{
  "n_layer": 12,
  "d_model": 192,
  "n_experts": 40,
  "experts_per_token": 1,
  "d_expert": 320,
  "d_shared_expert": 0,
  "activation": "swiglu",
  "moe_layers": [1, 3, 5, 7, 9, 11],
  "router_score": "softmax",
  "normalize_top_k": false,
  "routed_scale": 6.32,
  "balance_loss": 0.00436,
  "balance_bias": false,
  "router_z_loss": 0.0001,
  "init_std_router": 0.0134,
  "lr_router": 0.00235,
  "vocab_size": 11993,
  "norm": "rmsnorm",
  "norm_eps": 1e-06,
  "tie_embeddings": false,
  "optimizer": "soap_variant",
  "lr": 0.00811,
  "beta1": 0.95,
  "beta2": 0.99,
  "grad_clip": 0.5,
  "batch_tokens": 131072,
  "seq_len": 768,
  "train_tokens": 379600000,
  "steps": 2897,
  "dataset": "wikipedia_en"
}
Below are experts of layer 9 (counted from 0) of a mixture-of-experts language model. Rows are named router (the router's row for the expert), gate (a neuron's input weights, with its number), up (a neuron's input weights, with its number) and show model dimensions 0-191. Each number is 500 + 25 x the weight over its row's rms, rounded and kept within 0 to 999. Numbers have three digits each.
Before each expert's rows: "mostly gets" lists some tokens that are sent to it at least half of the time. This comes from a sample of Wikipedia text that the model never trained on.

# expert 23
mostly gets: " During", " during", " After", "During", "After", " by"
router:522516509531475572501452522495526512475509497525500524481475542496490550513517567498527513517490528495472544520520487495512488499522481485511463527464547524506500478470500502524552554476491471539546459500480455547503501505481539528509549529498510531486520506504466481455446521469501481497471515518497519514512473523513492496464457506534487484485474495494481490474457555509507526448501482511497524508514512509497483494536504485508475498516464484491484552466505482462473504488473488536512474539490508518494511491527510519496492469474509509515479487510467498467470536461523496475
gate2:524492490512497506554495503526474511481528495510494483550483537521507527523514504515510471489551497526528490528512486501463495512494479524521492481503495494552490507527511467485433462481490510487482488547507491498488549538468438491511544498513493513525516444499531500499516510480533499508481500484493533512502498512484482555482477511506498472537458525522486548471524515479460486487479432546509489484477484490483497459472506490491497513462499490498499529482509487519536492536512474568537531494461516522482471516484520491562503481544567513495520490465502500490505529507536511471
up2:486516484482507460520473525498502502540490472473453492473507515494545508500509492494486510473511503470491469528500474469530512436495505510464454533513522456506483532504510491463494493522486460523490513501517476504464465527510494487481492538505499487500503513511464503543496485543506492482525498517543441506510473513497491505471519490521531471489488502510504546533476495506509518523468463493527504466517532553478480528489574510504463482538491492492526540580510514491538531480516541478512514498541517479506538520529493496536472500509487483510484527509520546432533486454491529517
gate3:539513486501476507492491494504536495496493478495514521480505476468480470521478459470471503484475505487526481485493520485518499450497475520528566450509492499440536503515539476529520487476540490481501473514569522458492486533506486548542500511509452539486527498474533485507519474509478495495481512475536513493486473495536467481528464479547491513497519480502514465503529514498453487488543493498471468482511510523484473469471481501514533498513542527552530510473478513497490515504486506485509529515459520513479516498524456532495500506491492554499534468530547456509495497490439512461
up3:478511472510514493500471518486501505489449509509465493500576492541526517519491500532451472499537529523498525539462499528486501493519474547513552495483546495509501533482491553498499523518522501518515497492467495527522506485521520462560530507512491467511504520528470482475498477480546495514456523489514536510481498508502559509487519506511491494498530503495548475536517489500484518497543535530524480482497509494547503488510519514504498487514494501527473425538538451496507550520515552509549493480488457478473505550478505498495498489544508519518481526521476482475507462475524510513
gate4:469502494473530507494495527498507535477537533513537490493501498489439506489490517510484472526473498534486526501523562579507495479522498483489491505486448488507489496508470484484534508497456491521489472503540518503487528468454533505493489477505494511502428552478497481473498522506467523497502555492475494487488498505494492449501521556493536493469424453533476515543482511482478504512485488480486466433484511480483472476484517506492519494508497521479502489493486477519486509488456545514506485522482507520466472536503479472469482511497501524486501512491502456462508550504486524551
up4:495506491523516474536516544500502512519510493528494512489511463521481487481530519481519552490497483546545500483431511523507498494470514485467518486489486501508493513515481484483438523524434478489517505489484559476502512525417483466490486485459520468478507493513490531510488505468507517539519475507475521454510485488552516465472526480459455492497513529538473497501524506500472454523552482532492500518506497470511467512507504499502539516525519489440493534493463503508472468461508495537492497507528504465510464489487523534509516477507480462513519488539485486489494504450501465472
gate5:474520515495505526544500490507489459484534511498493468484526544504511534514511473532515527529469503566519533531515495513473502487529506522432487476527499493527477504480517504537462463464526504464454534529546535507529512501477503528485510505482494489511475476506545508499513521503464491512529506513494498500497506457530515508463515522485534499475505511468511553530502487469530492472419489514499486534500489516537506491491480509530514484536503470533534491437507505487475534512502477476508530472552487511488547496484505473541525486471507486503481512521485474504489480580505489470
up5:503487517478522497484489524472539487507538498483490469482500503493508498514509504485488475523458499520490508496518510505513501511526486491487488548515492472495475475507509520487492460462466501521513485473588473505502507550452524531435476516499512548483487538477494522485491485503508510519510477611457534521512531471526490508512502531482531446493502482496476491496498500534495515509516509485491480539514553506473524495522469509528527481531554522507505520502521508504558500535556475504485540507476502528502524522478505514518501511489529474460490549494520471480502481505469495448
gate6:524467496508518511505522510506446508520522498478536516474534477508515517508523440497484496512551530511463513472530451481461484527474528472528565509500478498467505498524525493470474496520520519500514482505499526545521505507509507507469481495499495520505477497486549505495497506537494449500482515520471482476519459480478477520527464524503517510461484472475485484476512498502509509539471484526485510517481552465494530519512489493482482463478452474481527495525497522479531492490486484521508494554487497486509459520528473490465487588530498538519530530451541545503508468494499524554
up6:536516468501505482511502502509525466423473529534476510473481483518471462491523520525472555550476477535548494504480523477530507492477468496501496526534525498485496533447493536524525510496495502500506469510459477466463527427433472494517477480497533519502489498479506515519511514490480510480512498492520466516528518557525521486478489490472526484511491502528504493503452505497506504553473521460488531510495511503497469475506492492490532495494492490499479521463533518529514496473541468478503508484499535500455479474479492518467544461487518463484485512498473427536524479505491505521

# expert 1
mostly gets: " JPL", "present", " pm", " million", " billion", " ago"
router:544486481540512559498490532486516480507510540521486505466485562495492508565469499508501530499512511472479527493516496492472508471524521498524435483477537504471505490476487500503521526494491496539540483551482497495516492513492526549495530482535507487499501459491475491473499517481514522497497528534509494461440481489479547498497440547542485485471481473481476457464433524502505491471455461528495517475508522524489480533517489515500446522470470506489428488505500491462503497495489488530490517521491474515485484501499486491496513481502499444494520479493528495485516506484513549492
gate5:527580499474537492514548487461514531475494489567464492472503525491465500462494502468467532512496432516508528472526492511502509480528499486540510479481501494489512522493499471474500511497525497488441517502488478531485487456468503532524457560521498460453512480477490514473496504527511498510492489481513500500508450506475485456487495535506497514505522520490511513474532544517474520498513537513499519566526502514493459501492480476543510554535481470553516468479522531515495516512500494513473526492476525486446526491491527465510452506486530517505485472494509512524505509518514491490
up5:481454497497471497470499446536509503541504464464507510536495499537480563467511497525457486478527549515502487526486498534516494521515527507489484515510503506517497489485478473520493495487529508527529499483553496501509491517537527467484517529499493514495474490507503508496475487469473440486478461516495524510517568482504537523515469477513544459456438510485475520507464479482548531482504435506513458477459502499481543476491470523457505464485488512499513547527492502505510475495491521482500500488509470539524454501496449525523529485486499503526498547507505512482488533516457499517
gate6:471509506502498502501514483463496513471557508491476523470490508533530507519457517435520476528524515511498509530504491486508518463517519496479493451538510387485519462519496488500508546529493474554458481478523469493455473472518503514463510465497542531493472513539507493516509503484488516494521488464491506466469533510537463489503501473467533506481504498534512504518508498553512546508505538522460508497491502513466472513527509538524483509522517477522498496512525485509495471533501514507487442503484488515487465471520538498482474462498554531503516493481516538506534505473506510486
up6:515502468554520479487528478491489538465510496435555484525488518463516495460444487491476538499513473485525472489513511482527494492494528500472516522527507506500504543472553499483460526512529525482509518459489512506484545499564485502513532478450505498492481497502430504529490513465439487474517498510515448488525504501499570515530539488504528486473514475472526499481494513474480475498495507477475482498485490510488493532477495489455515543499511460478524514480524517543478498531537536486482511494529487469496489547531467491523517508473529532509475490509498510494471496524480511472
gate7:513510483492519536503515524498507436502518515510514484507511518459512478479511513512489473511492517511514547495496510493513517484466514509532529459494492468495501530468546536509513526516535504492515491476550523516480539481524501524516458484508489486504510519503540493504496536483508496492516521478455508473508483514461492461471454526489490556497485493488477503540527472487502563584529477459482511517483479499543504506493470506537555479477457528512462557507549498527473475477493527512534474485494505493528494513488509503530507489588484513544514521487482517488527477502492532521
up7:466513533517511552548528539515529496497495499468493479543501482516495502487508517556567465509496492475473482524523490518511477490542548488472517455501458441504502479456478502473522534502453504513495512494485481482506498510466508519475516458513555487514530503493526470511510492489529498512482479524448509495527491491489529492485532492508490438516496472538454512512510484514507556498458500485492531535525453501555472505523491486540529510524503481508519492496456511509495483506504544486529515509476488494535542468514524517460507549474495484511494490483498509505461487549531509487
gate8:515538544508526562534522488489491508487456522472514503509567489505497530521500470528479473464516471523484493522507421486497538510450531488493515462509480536560501507497525525479532552494511533516528533496477521499505486508520500493507522480500498459468486511486478503493517489508456498487518499484548521504474492523533530506508504475493543489517495502490486492489529532487509528480542473505523533467499527501536455514445469458502492461535486506515540517416518501505529516533503501510530498502487501474485506467492481498471508520533493486474506522529510494450524478484486525502
up8:504542459510524485472463501528460507467514474500479460491495511512514536501515504454508496531475472528529509474494549539515484449458506508523455468517489509465547483530517529557528507480467502536489532510490495562470479488497491498507485485524452522505487523489525481501490522502484493468512462525506512507518500510492470512505497496518465548511497480532565491521501492521553497528498469505486527499502485521474480524502517525513485473453524511512541570536505501501525537481485531464503497445491508489534504481501507502505453526523473517485469513537499517501502480515517441471
gate9:486504532508516493518519457518529487453519492517494487466460524460500493490485452526481505470531505497520512512507481525489486541476509525509517483530450499540467500518444469475515494508511506506523483517459498456467525464519464455498497504534549500500516486488492496535554494506512492505490589504463494549498526495485514510486526504471556508499517514537512535534468466503500475500511462504512548513492505498482515503531521495480483537518454473522526484509498507511463526506507511465500513552511507514511521468549505496470516519467530504512533484475516491535505502472561474544
up9:481483488572476496523490492476495494513486505489508477522502515535545508511467447512483475507517492539496448519508505488511496522469484516481489465474499491508499498510511516470492474514512475509552482461511498475521496478488480439461498505506468493489530459514476495498524475550500522433513521535508523485475504463541503478498485532508475438533469512478464499512498496497528525488509501499479521528496489530532492523478499434480486525512515494491569496541497437474471446543488512542534472486468539498473468489499546466469490475493525483500522513525489490502500513503526510520

# expert 17
mostly gets: "–", " (", "/", "(", " (\"", " '"
router:523518490526483538452489502488574536472510517542537491491489524509462525499506532473499514508493489518509510503549494482485503450520515499549464526465517527492525462508517482537532499478482492501490491491511529537469513486465533489464496493502501506467494435486462462477503534476508493452487513529492514524506504515449505500461452522528460467505523501488532443453481536537494526467471498549507508501523525473498487487514529499517513467475478483528474505506550525482488482478484484548487496528522496530478529506477475465474544484461495503495477492517529527483490477493502516513
gate2:522465509505502502525507462478509493533484504465517533481503483496504456485526513484503451469477514454495511504489485441506507529502518514534487539451476476503529549537499499473533520554440508513495527501501487548471493519529507523506499539463492480511523547466551533480510515484542522514502490476477501532506482532522522493494475547506492521497546492519491501468506509535536493488494501463524482487539505491486472550491464499471464494555468510493481489472500500495539500498488514520468501484536539521455444505493525521495491516466503525460493555510451505494535488521485490498
up2:490486515487492498526492485494468465503508517501469474543475488512495527528489485497520519532514509525514478504544558544502493463498482480493465458515489498469462502491475475538516514451539474486496487523483530477488475461423483489510515486547502524480464479508430517493485479494492494495487472514523488476472503472458512499485518503484488466489522520469525464527488494477477510492496469508506516547463535530504486482524492477510525520487519522502547534495511488497457506476507469500503463489426459475557517456497490483506500471548490508523534455505535501489482532485507510554
gate3:536485522520532497526521472497466472491529426508524504504491499458517483474560488468517460503535482500496492500459515500500455500499546500492542553505479507437481479492505470481511519523523482525533449502469532511478514475504539503509504512576468515501513557514505535501463454538525502501521537522493522485465494444521499519525519510475495540484543483533493540518477483478488505514493490465505562507496476479488490477494501515475519493509521485488507505492492523493477505508511517520493449505446508487491488474490462530507469497496506492498535483474534508478536495477527476520
up3:489501480485485530511468558445475496495482509487477542488477443501485512496495512522496496548474546539489525515466551511454483525499473481505492532518555496516495538506490532483505466463469499499489522508490478487478509466550500526519492530458467480499489526482502486497483510510480523512468499471455504493521529496487508440559546469501532523443504479459460526482503526467472498486505466534489473493486513504494484508466499501508520489493529538523501498510490524563501491509464493465480485502490515553522459527547527498495458482502504502513488523512514512555495524510479510483
gate4:506525498472492513503527540499496520460464481513512504497453516502534516517492496548519481522506508451518480487469505529463489464508507456474513505551475524525495515500522450510485491456491510504483482515515510534490515534513492532495519482483464474484465449503548535524470527494521496496465481505479505507456499525478478532510523492503472498472471508483505490457528506500516503497519518511510468481514516564438477527442458507484466503523546507471497488534508492535492467528478517515527469531482478488463486518532514486510509515529498473560492507481507433530480506514478435508
up4:482454432532540481489464530505479532512498542488473506500497504497476517496476507523496503501505545450521476500514506534452499474504497469466526485553490503506483504541483485519507510454521503517500523516532466509500507478491503528515529503467481487479498423507500525540491535496540482471486432495487484500463507488469502491517523517519483471500455544449558476512516516478518498485485522532483514533512518524489481542477481493501512491525520495496503473508483483571514455469477472483508504522489499484505480486549517528521532523508481512562511501494536450513480507496518477485
gate5:513463487464518489486466489510498481516529450469472474532522483513528477511471541477455506436491475488467504499473462484513487493495531520522514484488502533517503500554485486498553484541503522525510495507530500468539515532477498512473486489546525491474492521503477488549467567466499486505541495503526518481483489459478527495514504471495502515518491509473545465502461501514496491519474504511486492547522495529512544476501511468512521495495472470445463500489462509515529514526490531523511477504465493543525468522486510457539487492448520480481499541501448499473467476510473514470
up5:501502443538554502509535499480532479486496514503488548480474506484502474540527477525494487497495512510511533533516536521507520498478494480498501572476523497521504511519534457490522523508482503452483515507481499503468543511526505450494528489488469502509489501518567465450472481538502484476485488502471468540506474509477510479487501537500459507508508470520486494459543535511516529484524467421506503467515544421489502547477495513478510489483529533505493514508502497480468489526474533449482501517463502514520480506492494507488493521491492527500497452518540493534510495459499498492
gate6:480510531493452482488503506519530535495508557512533501476463535496515466510568443493550532480510476529506475524512450486515482492473480511540495496548506500503499515498513459499542482514458442465501498502478496498512477508525501523489520488478529473482474580469547497486513502484498512523491498462486460501452488486515512486484468506500473492480463495487494487460512485513508525491456505522519465494513482482484538500539509499500512480501506487526488519490533502529545522483465514491509500467504516452513510504478474523503490546483520424533520491511463522540524475516538504518
up6:534484448511530484525509505480561477538498498557505527528503506469486514537469480553478493499480524496529518497512495500478529472516491533491529488502496519527504494535494493511533535510512445519514521528544509466502486473461507503517494525512484482499474463495525446533554537467511524453468479484482531502531538497465486488484521500492495512496511516496553459526465493533457503487533481508464427516560500501542468494488500528495513463488497496501483477493534512472500482489458495485489507478519484503492443493522477493496545483517534531527476518474483477483491498492486504468

# expert 6
mostly gets: " According", " decided", " connected", " moved", " able", " move"
router:525508490529516533460484529466532536509512507526521511485497529533473501538473537486497534519497532519478545503529476500494486478511503490510481535510511527474521506504542503526543529472466497517523458541486496515481484495479522529498510547543522532472527473513488479480472530458521530479474530498480473509487470526482538479464474517513510483456461478493458479479471540521523505491459466526522520476484548501464492473529496547544483505507470476537473510474504477477481498466474479518509512521522483539472460500534496490541528485469501464521520465467507474474511480471524537502
gate3:509533545531547477530468494525475515511478528527516510488521508496520478572491524497528539522542504483491454494539491472453480484504543498523494521473491518503499490513533540507495480500463492479481454524458529508484475486512521478490508509503492501523486490503459468508462487498503481476484526497483508492493550517521503534489493525546499470486527503524496453460527500503451506529522528519541488513485514511543505508490461513495507513505506502478485550514501512501497480525480530529482467499508523547465515523487451536465477517529509499528457479571509447455513479451471500494
up3:521558498466494508485516484536509481502502517490517497504500524504520497448496532511519488504503531518503484479483512536494485512540542501483473488490499536483520483468482530469502419491487491461527511532482478497535503456553478526481448533543524517536492514519468482531514512521451516489516457507497501527524547517489470509515502540453495507479471482501466495494475482538493476491500502578513446503515499498563464501488507493513499501494464468515500507512446514545515500470513509525511566491466486514486508536474523472487554518508481516522486510518533486503488498500513504477
gate4:559485523500516516498491506490531549463509533530525454527485480520532505553534488479458515507475496507541521554511526487578527491476505539493507484498517518521511483509478500494509453472472454510506525496502483549445476512530509484512513531478490502520500481519505509474537507463532503474512532465466499519490501503518504523508526499507461528537492523520485506513474501506506507518477478524502468502492519465542488473537531511472515495490475545529457518547499474492541490474485423494474518494465504504518503443507501505473447518469515517501477470501517499493497478477472513517
up4:493482479536483527543511473459459515563482489480539498511474510519474487518520491495496542489507483505480489475499500476470513532457503499500479499500471500571498490518472521508475525486509472512495476504480464437530493501548514487489481491491481475478530492521491511465467494491548547505468518506549526477504518496501473512536493521477514513485481508513486470475501478462534484469463465481480503499467508455566513466482492541495505512442529462471537526498486480490505505495511517460470505481468512493561476532509496516453518492436537498490506500523502497522457494492520504528
gate5:468441532530518460503492481505491501502564486496504510522503514475519488511494549479544544517526484481499524482549497468445455529523516502498523477466478480484505528506548519509509495507480511517484479504495544549497502522512483493467469486520524527486511522470499505510541518508466505525495539501485542439490497492477507466482493502504509483511547500500508469483473523519510504475471506506522508485440490489530494484471458518509505502532509488539483525528546512498497463525492499469516509510513456455504510498486484488460483479447580488517526466524498481505491499467556507458
up5:523471458484477480518530483515477508445509556512516459513520452510453486530520511488497502516511505505487502502480470494499543498535520489476478518483489525489542505467490498487497480520464533459518518526522495497511505506477491497536508514529523507476480509542512508491456486517527468494522491536491482478509487471527514519531420511492476475500500502459482480504496481513487485536485468498483492506516464494527532529491514507489503525498496500460591559509561511496510499542516455549538575487531517491472521457475509503493477490495484493482476473498470503470513514496493504551
gate6:550498472545513501474546537516489500476525480512510501483489492528484514514469495494515552529504500500479502462520542514491543513510525494526478493508477507481496458484531492521527485446498454502512503534462533518514515547546461513473499513490493450506473532510514485513478482479468459520460458524505516513507466513514520524505492502516453491440512497537506559517470507485489510484519472481527527501484515498477484494535481439527487529527478494550507468478505496487511487529485495563485492533487468491504529484549513448460540482493511522503470535482474478500488485473538506515
up6:512506489495470500528495501530488504524553514515516538466497460524497465489513529492439506502544481563506525548505544490521527478501483510502480480511490431503527504487540454531485507507516522506489522474433494509517511511503487514512541528504516524491529473484497476492518503497470515484513474472429500475509498482497523543510481505536498509485494455529479486510481486497462456460503523491491523529496464520528522512546460497520479513509527530477481483462486479545501494490557487487486532458495576499496490479470509483496475484527486474482498506496530514530532493471496545484
gate7:510483481476483477533480451523513486526504506531479515464530542490472507536532520482485521479498545512541513509534515511468533559520484516499514493517533510475490488488482518523512537454490510448475492472521517459510507521510477483531525476505515524497536523543514512485470518477516518499466473506501488507477507479511507513502494516452507512461488457514501433521509460505479490496443488513499490490519489532481482537456519549508495493480540516507450515489498511488483501504483533501501555495491529525469501548529526512478485523531520508490572507488512504553456459481541514465
up7:447482491516533461472487500491511490467467513511493524500520502501495517529492494516458482515505501528518522489530531522492462519510483487488481503505509433516492482484498495497518511542534508523484504500510512476500488509476517486517492515484529496516550530467523493474520505493517460483489545486482518505511557483482575489512498482518467535524477491459476442476520486508516580536480512491509452511508552439461516475532494468497523521498512542482502473509512468469492474520496479510491479519540543533467484500493534462494456499516495485544499537468469520499493506478562503505

# expert 24
mostly gets: ".:", " •", "|", " /", "×"
router:515506468523486504491535519495521489455517517565556498460492524532487529513499512501529515494521507478492506502549507484497475463490461473533443509491543552503551523487534514552544528467499513509493460524502495549489523497509539493489513479534513541464512480535488477492496527487512510471500503517475484499479497513492511505482452544519471447502474500506512470397441516532509498480504458511500509508480534456519470504506499483493465496492479481495461513495497495477502513496483476526498472513493483502512501500496456506497502456485508502489491465515474466462496471494513510460
gate9:516522495492511542520504493446515502494508483514563484526537502505505546511545456489493463453532511504474512501524497514470503500472474527501484499527500507518478470510526476515512480487513507504477501528533502494511525494526469485447517521551515503504503456491491488496453499516523553493515479494484498532514485543503541447507499532472535502501530513514528528497474500478505493496507483482512496512506530471508482522537488490483481503478503508521521465541493472445484453513509483456506507506527521488528476544541509486457488496474517515470543550509561475542508541559486539447
up9:473478527498496495492480488477541536495536522441475522505485543532538512484493525563501503494510497504551487495496502537513502494465492486478525540501483494492503539519499497497515512499557484472538519512509487515488448497504496523526506518487521538490530532510508529494523459466489506505479519516509486522512487520551456479520491464533492514546534510495445491532533492532460467487473555552497480492467488500489534529502486536494493491497497476442503544468503523539496476465485517510488487471506467479494548523456487496538518503484513505440438524486531514497493484486507484489
gate10:487495515508480535520459489474484506517485515506500544513492552480516539537506521489468471488500508475505553486546508477507499501548506509481567502478516505518534496516488495526498534488477457473473497491507541505532489490496471488510507504511506491505506487452517490529457494467544493494520523483550507545472470517479524497519473498504541472575522529497455531452490483518478503513528507536488449515514522504517499552474509534499505511451502462488475492494479524540458517487532523498466501512509486506514554518509510514522502507498475458531517511571463523473480487471517497488
up10:475501553493501468488522472478455502520489488475486470492434479459520506475469526543520481489525510522474518479511486488516504505553500516519523511485497482499506494484521518494506526513490490487528449533469527520493467501480463462516550509509472510523502447474507523514491481513527489509506513519515511518472514439490531526543485532517489509527499465521489482502509472525481498504491496515521490479528549484490480540473496531490473499474500516512455442516489504497487498514508512507465509454502564526492592509508540546526533504518488459496518490504467533522506542500485552480
gate11:473517509508551503481504470456518483483489542470497490535481484451526497480485504466480492514493485496472539457483473493512538473498493512541519534477486474517484485480521497499498499497504535506486470496490511470534519552482504494466531486494485498519489491458469509473540499527518494499521517563493521530447479457475471461512487466488497449460516479557500539474502466520506491519460499534466501507497489478467538473504483534482475483454500566498475479526540501479480440511510487476475479501500483442509500500468543500466488529556502485501501495508467499493507511471524478511
up11:515471447509502482508512519492500519579488479475528515494497458530499514517534503478491516493518444491479539488526469470523530482490490462490537516532506546519498489474508530481493514503515476479477481500434521541502487492487487519473495494504507514494489468512503514516446495523454535509525509561486499533467518481503501522489549486470515530482535494523485485454525462460494520503499518527509487556486459500497509509491508521528513487541480523522535476475538470488501466512546481496554494488486458502474484552517497472520504486463519549489485520518472521529465508507528516469
gate12:510499469524506522513543483460530451455482491480472485510487507490501521516525496492495495503466473513493521494566479547505495524499502507476503528464506472479521492469497492506518489518540467479436483512482515502512483497480501542507512528489512543540472514459522506544509509546473502483530500493512512503478495548482526498491501448474503506466598520541484494480478491534485481499470508502526494495541522530500540491516494493508490504473514517472504485499456488561478478494492527463493500499537470550481474519498499501504543493514537464524529496531450468474505533448501475512
up12:509504472488521511486510518513508518457484472548467457487482471506480487482438478496499465541492461553490519531523510482484538513504481522509564489529479498517516480471513504521485501488522494478511507487451549522474504524487477513491507482521484522529500520465498467485507546510491477484484474490517501477493538541475503521494485523525503504482523502452512462458552524500518503523489454433521466469499511486465496466500479497529460523499475472488490514507480509525525534540468510495513512499495550544527492495496475499524558516452534482534535498515460496484538535514514468531
gate13:535484488463510515535506473506499532509515491503503502538528463491505449493471536502486483545490494473481483501522511520486494511501506488463533491505592463461508458518489523487508509478517498483507467522493534505518491520549520493462524512528493490437499480510539473483528456497503511502455480479529504480539515512483560515503500518493482525482542535513481511513520506507521554478489513495514496512532519519502520510522435490503501550518481476482577537513436501472528529468501471452508517508492469489490506487481530489485480514470527502499496522492534472473467528477503508510
up13:520518493477493515466496520513503473519467500455482505509507562482462521518473498471471508479505483516523529548500462480513524475525536473478507500464496526504535527526562508477529467494482462506484515516479496505476510479515480516494497505519532528469480500445469512495517489543518518501553449456483498473481491552478460498449494451516508503488501531524502481537509524489443510471535507504503519517488524483480525505476485452474480538530489471509511502487511490487519504500486493502523456475483515498467492521467517528552542558504530491515485502554462486500500512509498530443

# expert 21
mostly gets: " However", " discuss", " response", " Meanwhile", " addition", " See"
router:521510488529519534465495527465531529515514508524522510486494529534473505539476541489493533520499534518477544500532480501500489482507501491512480534507512532479517505503542503532542526472464497515526457547481493518480479499474528534509512540541522531475532472511486477477471528460523523485478532497480475506487473529484538479463471520516510482454464480487462478478468537521523505490457466528521520478488545497463490474527496550547475511509471482534477507475503472472482501471480479520517517525529482538472457504535497496540527480470506465520516468469511474477514477476523536502
gate3:473477454494500515528499534492565474518501494487500485452533515478482517522534537524472516502510511512489496428526458558495471494483530531502523505484542513472498523498508475488506526535486481510514494513506504490500488443489541548504516515518490473528484489511464466500474529503481501554537479483461447499460490493505490524515485505553486494496509519486497478489486508470528488499485453482501476465511493504532523523483551498523453534495473467469467505468514503490503505466510511484483527533495489501478540492496489494551490510494503513475480475516471442460490505512511489582
up3:521492493504482490540530537525519562507498495488483532478460479555499465500494495514497497454461502529484490494521500490517518476467496519457504403501480502482506525502497502523524484499469544522496504524482489500510485527493475481493536521503516480528529473513529502470533488492490484544537542512446491495562489478493472480462508461499523538457519483467500516477472531481481451485514506515492493462503492472488534518508484526470503479531529501499524494468478504514489517527534463493496549525486533512489499503464482450475449512431531508483496509478465479484499504513511508525
gate4:457559502487502500503498509467485489503501508472488496555499482525488505508507504512528473472540519511490505487527487522525483517481483514534488527470493505470526479452474488479497566501496456537512483482504543493502505562489536537466479488508519516469481472511505502488466528458519457482524520525554500525516500529544486491446501545523532496497540520427532482489533523488523502457481511518470474518452476490471507509493492494529506475466508505489491448498490498496467517511485480470469491479477485531523514501493481502461529508519514469509528492508476489524554518537435521507
up4:529511463536470493467503486529496544477466455510529522489469504479524543506463509524488509496488520452478483468500503503470513532459471506525514490525500480515503492516488468522498502534475493530519513497483496469515527517495483520488524501530562500488462504530492524520472512514486505475465509490513476517459553483517498510514513499509497471524437471504486523536483468510443539494492498504501510513557502508525531522567506490516486514480536487511507486520479516478502523496469493467553525477477436467500493530542470538533488530502493528515506518470498514489483445507444477451
gate5:449506524501487485478494500500488526569540488510523526512494500530486486479464496495491483504564486480534525500513466519507480489495550523506534499476468555506482522460523502500486527491479576501519524530486462492494474514475523530535506482494471513484494497480500469498496499453489473468502567513468508475524485506493494466511503460492503510521472473503508491494494499504504538505474509527526481478525508537498473415513475492503508502486463498531504533516540491543487495470464563536470527489461479537494454515511470510501494511556491518490487492521481488520497471516544478522
up5:532516492521521502491490502514496517492493464492504539488513556521477489509519502505506468539509525479499464440467525489532515511530534541517505520519465506446493498486496472519517514523474479489507501481533495543509471535499529514498533482455467473523470508469497486521527549476479484494512509443462549495504535535509498470498427489477482485489490492486443478496504499475545492504467457558539478470522516510479516467496499504480503527500493499499502467544554444516498479505493511484538511464505490539507460495465435491498502470528496494463494481490484473510501506509526478509
gate6:471525559525494514513516473494511472528496481505485531468485516525497508483480492510504505540510498528480475478476487531522494495516487511477496503529521507487503507485567462485475530526468527542528489497517462492499492532475535477507502478503509533517550478525514469481497498495544500518517513535497522511536501512441509529481506499529460513471415497440465489503478499486470467524464484547461513448533523510515528497489474479454535468498474543506482488476496475476506499539493510527531493543492513502428493498474509517533502484514476514500513501464496487514454502473527536496
up6:494517469505531489496507501486477490504517517455508542510503514543504483550485507505522532513506528509540488550521525514490529500532532507460512470489515507525509516455469490511507490494517503514510498481461523487519517491487501477469534477539482448469502501541553478488471510503510475433557531536487531527516510450496456507483504499498539498469497471470509515481507470533501515534514532462505515475468504460514514479487541512531452493476473470538467447489540510494482515502514498500460515481466500515487498484546475490438482493529513532507515526480453468483522493531536514508
gate7:462458452532520487540490498519531492496491514457510472492559538535501517523420497509467468466519489469517505476534492517489476473512505437484515514490462467481499521500524506515468494489507477528514513489474473477456530514536551531472490518495471528518448512524493499473519542484459503516480444517488482478566550486476469465488484502491485498482524514500427504499481507492485515508524513504513535504486480497510499520509516512516509498473493509509548519534513514521506474490496479454471484486497479495490491508495502484512459448497507453494476530454513523470486513504489500514
up7:490529469519494512473493514495495496478503497489489503510491496500511472531501530463489471469508526518521484480527455530469516518500489548479511485507541482576462491494503505466459514502511512514490512476513484481462517505523496499512451492522513511540494501466484530506521509486534524519468493514480531509527486525478532557478525557500499487521531489482530483519450543480494537503506505469464499495530479466527508450437514498529457511530504524502487469493444496478517535521504526507521483491510534497502496503465553539529523592518492538503482525531468502496485509525537501496